config.toml
n_layer = 9
d_model = 192
n_experts = 64
experts_per_token = 2
d_expert = 64
d_shared_expert = 64
activation = "clamped_swiglu"
moe_layers = [0, 1, 2, 3, 4, 5, 6, 7, 8]
router_score = "sigmoid"
normalize_top_k = false
routed_scale = 1.41
balance_loss = 0.00172
balance_bias = true
router_noise = 0.3
init_std_router = 0.0157
lr_router = 0.000423
n_head = 6
n_kv_head = 2
head_dim = 32
vocab_size = 32768
norm = "layernorm"
norm_place = "pre"
norm_eps = 1e-05
positions = "rope"
rope_base = 10000.0
rope_fraction = 1.0
qk_norm = false
attn_scale = 0.177
tie_embeddings = false
parallel_block = false
init = "normal"
init_std_qkv = 0.0257
init_std_o = 0.0
init_std_up = 0.0257
init_std_down = 0.0
optimizer = "muon"
lr = 0.0019
beta1 = 0.95
weight_decay = 0.0
lr_head = 0.00477
grad_clip = 0.5
warmup_steps = 200
schedule = "wsd"
decay_fraction = 1.0
decay_shape = "linear"
final_lr_fraction = 0.02
batch_tokens = 32768
seq_len = 256
doc_mask = true
train_tokens = 302600000
steps = 9235
dataset = "wikipedia_en"
Below are experts of layer 4 (counted from 0) of a mixture-of-experts language model. Rows are named router (the router's row for the expert), gate (a neuron's input weights, with its number), up (a neuron's input weights, with its number), down (a neuron's output weights, with its number) and show model dimensions 0-191. Each number is 500 + 40 x the weight over its row's rms, rounded and kept within 0 to 999. Numbers have three digits each.
After each expert's rows: a language model's description of what the expert responds to. This comes from a sample of Wikipedia text that the model never trained on.

# expert 51
router:453432676537492527487525505586472523510505513520477494471508538518580620530504500482519517555508469563527503431537486465539461491512513474474510476479487495490489542488501528534527483498431517586490429515502550505473539482515543536544496475464441535522495450452487497506534465503541470442495485483544492576494513490477483407482576493522514508491446516524451505493424511508505445523548563432481506450471488468502389478518578492459459510520441501544518467453512423598516444461443515513509515480435515532552490475494483514501411538526427527494484519480507513600457535521470508484
gate1:527541489525500464513508492461473478437392556547540473500495528415562525508495542501600526474508490522546471497453474448505519558522467476559477500507480582460432577511450545527505523576530475519411566585501517538528534492461468463449441500447530491514495468459438544518484479511500510485465599498536474496475558510452491449487453434510487533426475428509475523515461512470487530493417468461485492475461489488560533464506500427477516492556469501543559553439486488496558517507503494533456477501471504557577457500468430481569476506489495589453570520454580464433521497549503529505
up1:546513521428501551511578504515463513437487470562523446466590362548503561525481416460527596517529375458513519489549488426440490520509527538469469529440474517507534517485532530535493507543453535520498486444520537466498503480566492545497532476482523465509433432489481511524495465489461482486474481556470520474496542513491564457509500542513559545483501476516457489450553508555563452518507493414479515516506500517473500475523517519559524429510495505504505348466492515477473499506493531506543491504575553522497489480540488459385481516486478502464442489546482566552519522453511543569
down1:487479509445520505472463492432472433524495481456545459551478465516467538571504479505529510483458494447489598555452470498496471576508432485435514489485544508465565479521503548485531468581509521445466552469559450512443531497512626498503481499511484437484465461522593544476538494466491480503519512513479407446509515479489479498469503524532569502467566559496560530420501532499501458448565546507459614452508549540499526503506589477582535540513480514441507454530475489419542438483556502487458473497573507512487448573563447486436506488444515508459544481511524512527468480485453497492
Definite article. The word the (and its, their, his) after prepositions, starting noun phrases such as "at the 2010 census", "on the south side".

# expert 6
router:566454501519512518563541539454478539482423526474467482492532479451481498478490559429505436467455556503531439525508503466429529482536519531479538510446473460495488440451521549543560496592497508502462473497495518514422523402521545415521539502523568490520518512584484569503479476483470585547518504511447463472489524568520547518529486388550524565498587518500476551488492496408496497465498479469426526433478411479486502536473441538539531500493466469471547516496476488507499554485497448528516486544382498529532549513485577521493476500529501496445533471539416524526466501564531493469
gate0:494533556520555489416473490481496544541546504546598442514531505543462473487479508489563501504578525505526494497451473485441499418558481538481490527458459431531518569512514495473417516481479498462466480519489491493457593540495532497487557482486612418508527495507455488452514503506488514487543446597520559485502522568441473536463478470462521528465478493595576486456636503430527480510493497507472495578547460508475508510503500480520537475482433498440492547486543479502550481515479518534563470528465535514483449464502541475466465521510477489520478429402479596506455516490485469424
up0:508504562490605547482433510454431538557494537480421484545513458455522472506468459433449532483570451415541523522442446424431534533507453523499429447489500528518520515482490417529526465437580461536503525514566565517530454459509516561442397540551498461539512436543516534475441548540454536487478473518496508509546525553413540509468493481463485517577549502517487459544488469516467494540498463492457547511488507522508518498533467508475485531439545492545537504507488526500521459442500511586570534498476533536490466520520551503432463495486571542442459433486473490436545497477460481522
down0:436419528527492497516520550483539501467536480514552535523513500444463424489483507499437468509509536520503503469505498525524476488544469467448568536466503479482466532483516588472520490507501483547511430448567432475512472520479556477482520458556521497467511533552476496459595505519472447515511523489632571408476545531493433503543522508468517556505541425548503403549482464513522513472487457460506443492505460523464509500523456505541518538476499527465434534525591461409453494456562513466502498462544547474567517393492445485587525505471483550521511503502478484478553610543463452504
Latin taxonomic endings. Word-final suffix pieces of Latin species and genus names in biological lists, such as -idae, -ensis, gardner-i, also foreign surname endings.

# expert 59
router:450511543503492471544607542538486517472529590513431533449489575540560515512454540503502483493520509536468470533484530520495534479582464588482484520498408506390498526469541481540436482530535483446437535483519486475494513511502509528599519380530547534497540408535498511487445419503463523488475518567478524492526496513469469527486561472411533512511562442463448555510491485438531483517540544421543471462490490553412524412487515553510540423486464486480493542511480511477477533485446473572528486495449489479532517508473510468507505470547459466499474553543440498459524467506503526530
gate1:470434514529582568542522516541467468482494578491456480468487510524456541569465534540462460568499565519527484405450543517486523506521519461517406532485518451482499443483525466501436481576514544495479525496511389476617501473487537557562483486545558505514520476513506524473508494476533499477512538507508486515547532455459480523450428479504515522482468458507439551452524406466517529475462459522478491471510580526408545513523471477519446496478493470469507536452552557482531537497424477442507531467501535596477536507602469510513463445483546539528520527521495554447516517563477439437
up1:536493510487490464483519470470532412574473510483589509489505467543469471517478529490511507525444495502450579561485534507479493474482481544469506553480495528495550503520568458511496524472493420477474479465508434564509550441567526476551506457486474464508433466433533506521553459508492470513579522461446510528493508579507551489510410549519530492525453487401512503469479539506458413493454489521545504511490444520497501497460430604379515500531505523524530543528562489514508519433428529467465425466571483551574535552547450508502528512515428483491442445550473556561564488502471524526
down1:538519483521455546537422491528507505546494491523494491530468498518530538477469474497499509467606481443508545482469498490474481400520499515493575479567486455470559520584560484501509625488606466420479455556458459484449465503556483460545501480509583545536495506477519489443552519567496471499535473522478501411535452491534535511492530535483469442517444466489500572545456502464439477550488511463551469497509493510530537532463505519490434511434519462460516494470547540525415546507443454484443517515493502549504505461528449565526499520479409563461474511500376493541562496470507546494
Inner digits of years. Middle digits of numbers, especially the 0 in 2003 or 2020, within years and figures; also million, billion, century.

# expert 42
router:411469495495443611503494479500427518507455547502551439481552451496506492550516525457439441539518554451517514449524534489523485533560474503590492524545474468544460482480548508534482486574582484461486556527500508497479448463479458433494530417510448458508535530510502537477508494592466496420465509500520476437508527451473545491545554475492456476572484501514491620463494422483490525567538488472464455549491469501507450502440482538487511469509437466487572483550435536508551521399473408478570603506483510491475536520482535504477503495512511492489486501523480475497549520481419508513
gate0:497442542543462496569580477548476516500537443524505456506542515470449528458484499460438461470494510495415500510474561516513492441542522497560500564412454545565408436503399514426528528534590485536493440485422494483422493441496500498444572464504486463523512489492512466493538482479449525478536495499497510504547468471519533521532538502447436488534488468587492548462502495527419452542540496509486548553567539537423523526525422520522515509543422496536579488490528428530495488487525449514597542528533495536519460511554522482530462531524520492525495521562473539420510455488489492525
up0:500531457404520525463534457473517522580504483520504550463480569452554515562458498546434470566479496477513448461515533481446516550529461519475547493500600493486431542466495493525488539511490437592499547433472526468501534543505455460554480515510561482548504535490497531415460504552504471519443458490517444577539509542497508524375518525484522461502502535517505489589500432447449554479491511472520498469511551488497486513499439481467540508505470558451473472517480584478593624514476485498521506457499432449489497459470461507450446461466471557548518535432455456497510459497462458487
down0:466541482479561545465580486539502515477504451489535522465521488442470486498460475522520553471429542527441587501467527535509490436530510462481496480579448533521527525499472483442454466520536553443569454439515449418501466470456514529465443612573444544540400531508513490514510493522518564492576537437486519495512531516488528495444470541492541431513487503497539586524428537502534449449403476513482526490524491483486533562549549457459483490483487430480475441516559488547522539585494459420532513520496488459495560529449549408499509471512540444514504504460491529523499540501502523543
Common concrete nouns. Ordinary head nouns after an article or possessive, naming people, groups, or things, such as children, water, women, forces, air, ship.

# expert 45
router:562464512440470518514542475513474551498424512485498453498514464523540526502511523421428435491508511514496569504538488472478454524519502494506495546515467515459486474440542504493506491593651506448421555508492523558443521477479479514477551505493555495577459518500487538493458437508470489506454480514426437479483531479480539471538563474500482490486533468507499568492496457464473475505499492431473522555473460516455488491427402555519512473490457470428585453544428542522545526488563422494522581493432519529456574519434503510507524506490533495454528506567495475551600513561505539453
gate0:516517475459533484552577512516440555506522504542518517504471474460505515459461463518506462534594453469497527495457499459426500498486565554432458555487451381541538393512495460423533485476485467483488508522495499523508495475434468466539455571495555446547482465417505532572503524531452476489505465466451538476464536537491463460517533498581563475439546509491467568521517532504535486487519491535525503572471604555473516482518463558476469491511443508506505539587451453523536457475569485571501499421489538508525499511501496508486551569523547421502528458415500527514541563464503518454
up0:518538509451551443588545464411490592434510568496504488528464457515516486503466455496531518532525553500551536542484457591452502469537488503483467466474460455504490496469535488573469516558485580474490483482463421453485461512504475563505443477499509493493456553505453534498446478489423583479489507495551470546465551541531544568562475516536495474492495540490521437483526468431434509484494543507517523494460553509558512409440455475475543433495405581476491417510487478496505521491499525445518529579538508528536457496442498462555502489485522519553550561498463560569520510519451472429
down0:522524522505514536441561528474480585488500481561541506417506536480500505494564467459570593493548543570597505547481563497509479475508489503573478500515534525560413448406480445496521526507458417531536470412479536504498487483551475504446445524480480556505514503505573402486493477551500536457404529548457549477514478503572474449508496466471484472482514497489522567579475504529518449541481490489519527484548518486470521526515453492482475504475441466494502423489536463519485424506509504492543521540496509510400526404465446510491433489578503483513474467483506555474555510463563464528
Plural noun endings. Plural nouns and plural suffixes in descriptive prose, often science or lists, e.g. glycosides, microbes, communities, events, areas.

# expert 52
router:440509526494542531601543478565531520479497470514497491512487493504525483512486588470554554484464440432495514519517480437433438516570507544621399505541492472472497540491493529466502511461558503493425488535540500527493496472488554514544526458465454499551485526550447476494518496548488509573497543525434492539493513508522464392467551540572563456517526528535504504484510471522595402467491582434512503535489474497468384484421440483501525516475482478487483497600544531511571508539455499531442468419472474533518511503481494473521498471444491441528509514491500457468507523480492514443
gate0:604490491502450441507514499470507534545543540494542509524450428487517521456462548491469460491453435481520540511512407476506500561486466475522529436498486499550508606552515507511464537544503491462518441555519590542524514447566518508467473460495503461576499473567439456468489444527522522467474427551485453524555545497501495487531532555523433469438491459472460528439576498491486508491523561466472457519481531472480517529444526486556516611465439462505459433554522542526434480457547526524543480468537513550543517493488480422519453461446546479448473443539544485587556522535512509515
up0:498590481495535461494449542463441529422559507459590503497537402541441422478585488525491498512494460483519486496424465463528445561540462595543547483472465477510483554477496444559498537495508569500551524568455509545511490456564464457464451424486489539411512455456536518480508486563448483518454512457550443523468537502484540474512491471509575482483467523458538534432496497501526415458526550449557551494486462486570519435519508577502481523521495446475535545567482540479511477534504461469457578496495514501516505529545515476515517528423479481542484540575480480460485492475526545480
down0:547518612460515526459511486473505508581445516545458524552470537538527506552469558426398478475552515533533504458464492463424434491548544490562468416536508517624445533465470467452477489530489512494489482499508502515458497539440524562549521534567519534467471513497466459451459487531494478470511480546528546481560516492417516519469442522555477463420483499489515584501564495448477547521457457505479456453502537481483472502558550493459521436505528400530467487489462551519540523492469503544475498461512513498538465456579498491511419447473523542547542536492455453534554489530552518449
Music infobox fields. Separators and words in album and music infoboxes, such as semicolons between genres, music, album, Records, Label, Released.

# expert 19
router:540548514402508528530587469572537462537454515457518453474476490493500524496445489464472493563461592564583541464580477491497533525555486545575449543433481475490503468486477480448521483520574554538484561447513503506488480548457527512532479495522547472511503422453462508461496511568572458513412523472537474521456537530514524462490468473450480479598496413558515521424474484495548460527490481482484466533490487598471488490513448499483477508554508454473473559497531545541484424525434462510492522479404495565463542483520539471540490456512417485485486536526508513587478520497524535497
gate0:443511464426459502521588494567518472522626502424484447448541452468492532470447562548524547475476524434536561556485485484490483519478534495497470505551432465517530473513462552483484514525500453476496424494583431446441529507478533580530469499521556511515538504531499480537545471574530457514510556522521518478494543542443472507492491605479438476530518433564467476488501580517530516507490534477510476480508519589470467464520450475504557488479597488513486502495496484513452546522447434479447460454483463475528555525530484492492411529505464516509443467519496443548476511516448604526
up0:493518519429505496443582456567550484506442515443500564524499510530483500540548470499465565557507449456463441528457521529470457511483594481462486549495471428465477494495497523436538523514563507548464544485536480512581404526439526560489515489549440503506509527558425504502520489517521615448521547511531462471459504550511512501466423574421501439539511514529456537446502556509485528547534519505491538537471467497471482520520523399515501495507464450445541502480442470512558453516531461495436575499553463459540429456524464489536494492483545572483466553547525506516529434475497543545
down0:569506495515546505513489491505492467503480539518513513520544502606509453434444428521593485487467535531537506477533549533446489451538462437482432475446405505525494498526537483487521476522515528482484498474517523508492521465548473528461405453564582557504490468479601497495485459439522466468504515490519467488413472480502527501480529448527550492492513505500447584480524473528499554558515511507523537450596495465487548495562499464474482399538545462510494560478467536491512514455619509451478485546433507524416506529533496509473549542514482443469528410541471431464431546522491549534
Apostrophes and quotes. Apostrophes in contractions and possessives (That's, Don't, Foot's), plus other quote marks, primes and odd script characters.

# expert 15
router:534448580515543497500501471578509511499483449497478469511651546507553562528488515517425599432486458519534461504507411515494540521487420475505508482499500514528451535491464460543518413469498560479427557478537497491503481538458473511499496479486552420596498458528468504473400500543515508573464498565492478456504545563402518509475531464495528577506552420483480549490509451519570466518468496463542488524599512487489519491470500476455530499506531507471587518494483464511500490471496491450569481498513511511483522504426487518565517528533470499429493440561516483527539454491473480475
gate0:531503466522515525502589434471527535494477497463495468465511545381519538493472574538507569457535465506492480527513472480511526535452459485507513480594472524495440540540462466458495545431538489500456463466524519578520452473478457431521474533483488383400543427525413515548497502514540527539505467531544488526486486519514478396492565447560563578474542570529499529503483472546551489560460524441535426563540525494525503559517501494527528440474405565503522475537481479495501497457531511457469550527452505553554516518473476527526464527500449482490501450523528503496479566488480464450
up0:515492531500549533485497469527501521553512427504459496533541450468518542502527502556471475394449456458498454538533515430431524551523525490526461527489480532521435491399461560509536469510526498540456535520565507511483474474487494472501446520575492485562494456428480442509469526549549588591566533532473490453407494513496395442491481468478510524560443445513509512486479451537522455523473468443495491561488460543446559472480536512467540504569486489504516484504549580499476543509565552493555447461523470433526420548509464515560495520575437538482501468517458446483490498560541515531
down0:512501482548464526529409533455494502495503510459448567533517557541458493498447486491504454468473454450516477575508484536499422427473413522574544474448482474521533538531488456486500528474531452455574516506501558555450446473583473441516513526461479528546479531546400456509459505482461493509485465477531547519541480470473478458456476572530537496481437511480547468466531515511498508504489487522500391492465506503469488491478472521574530502451465542479518502512509468561468536547528449535483594594481543486516450535514492493476474535461487532523549525570537538588515608508573407440
Year-initial digit. The first digit of a year, usually 1 or 2, especially in birth dates and date ranges, e.g. 1926, 2020, 1980s.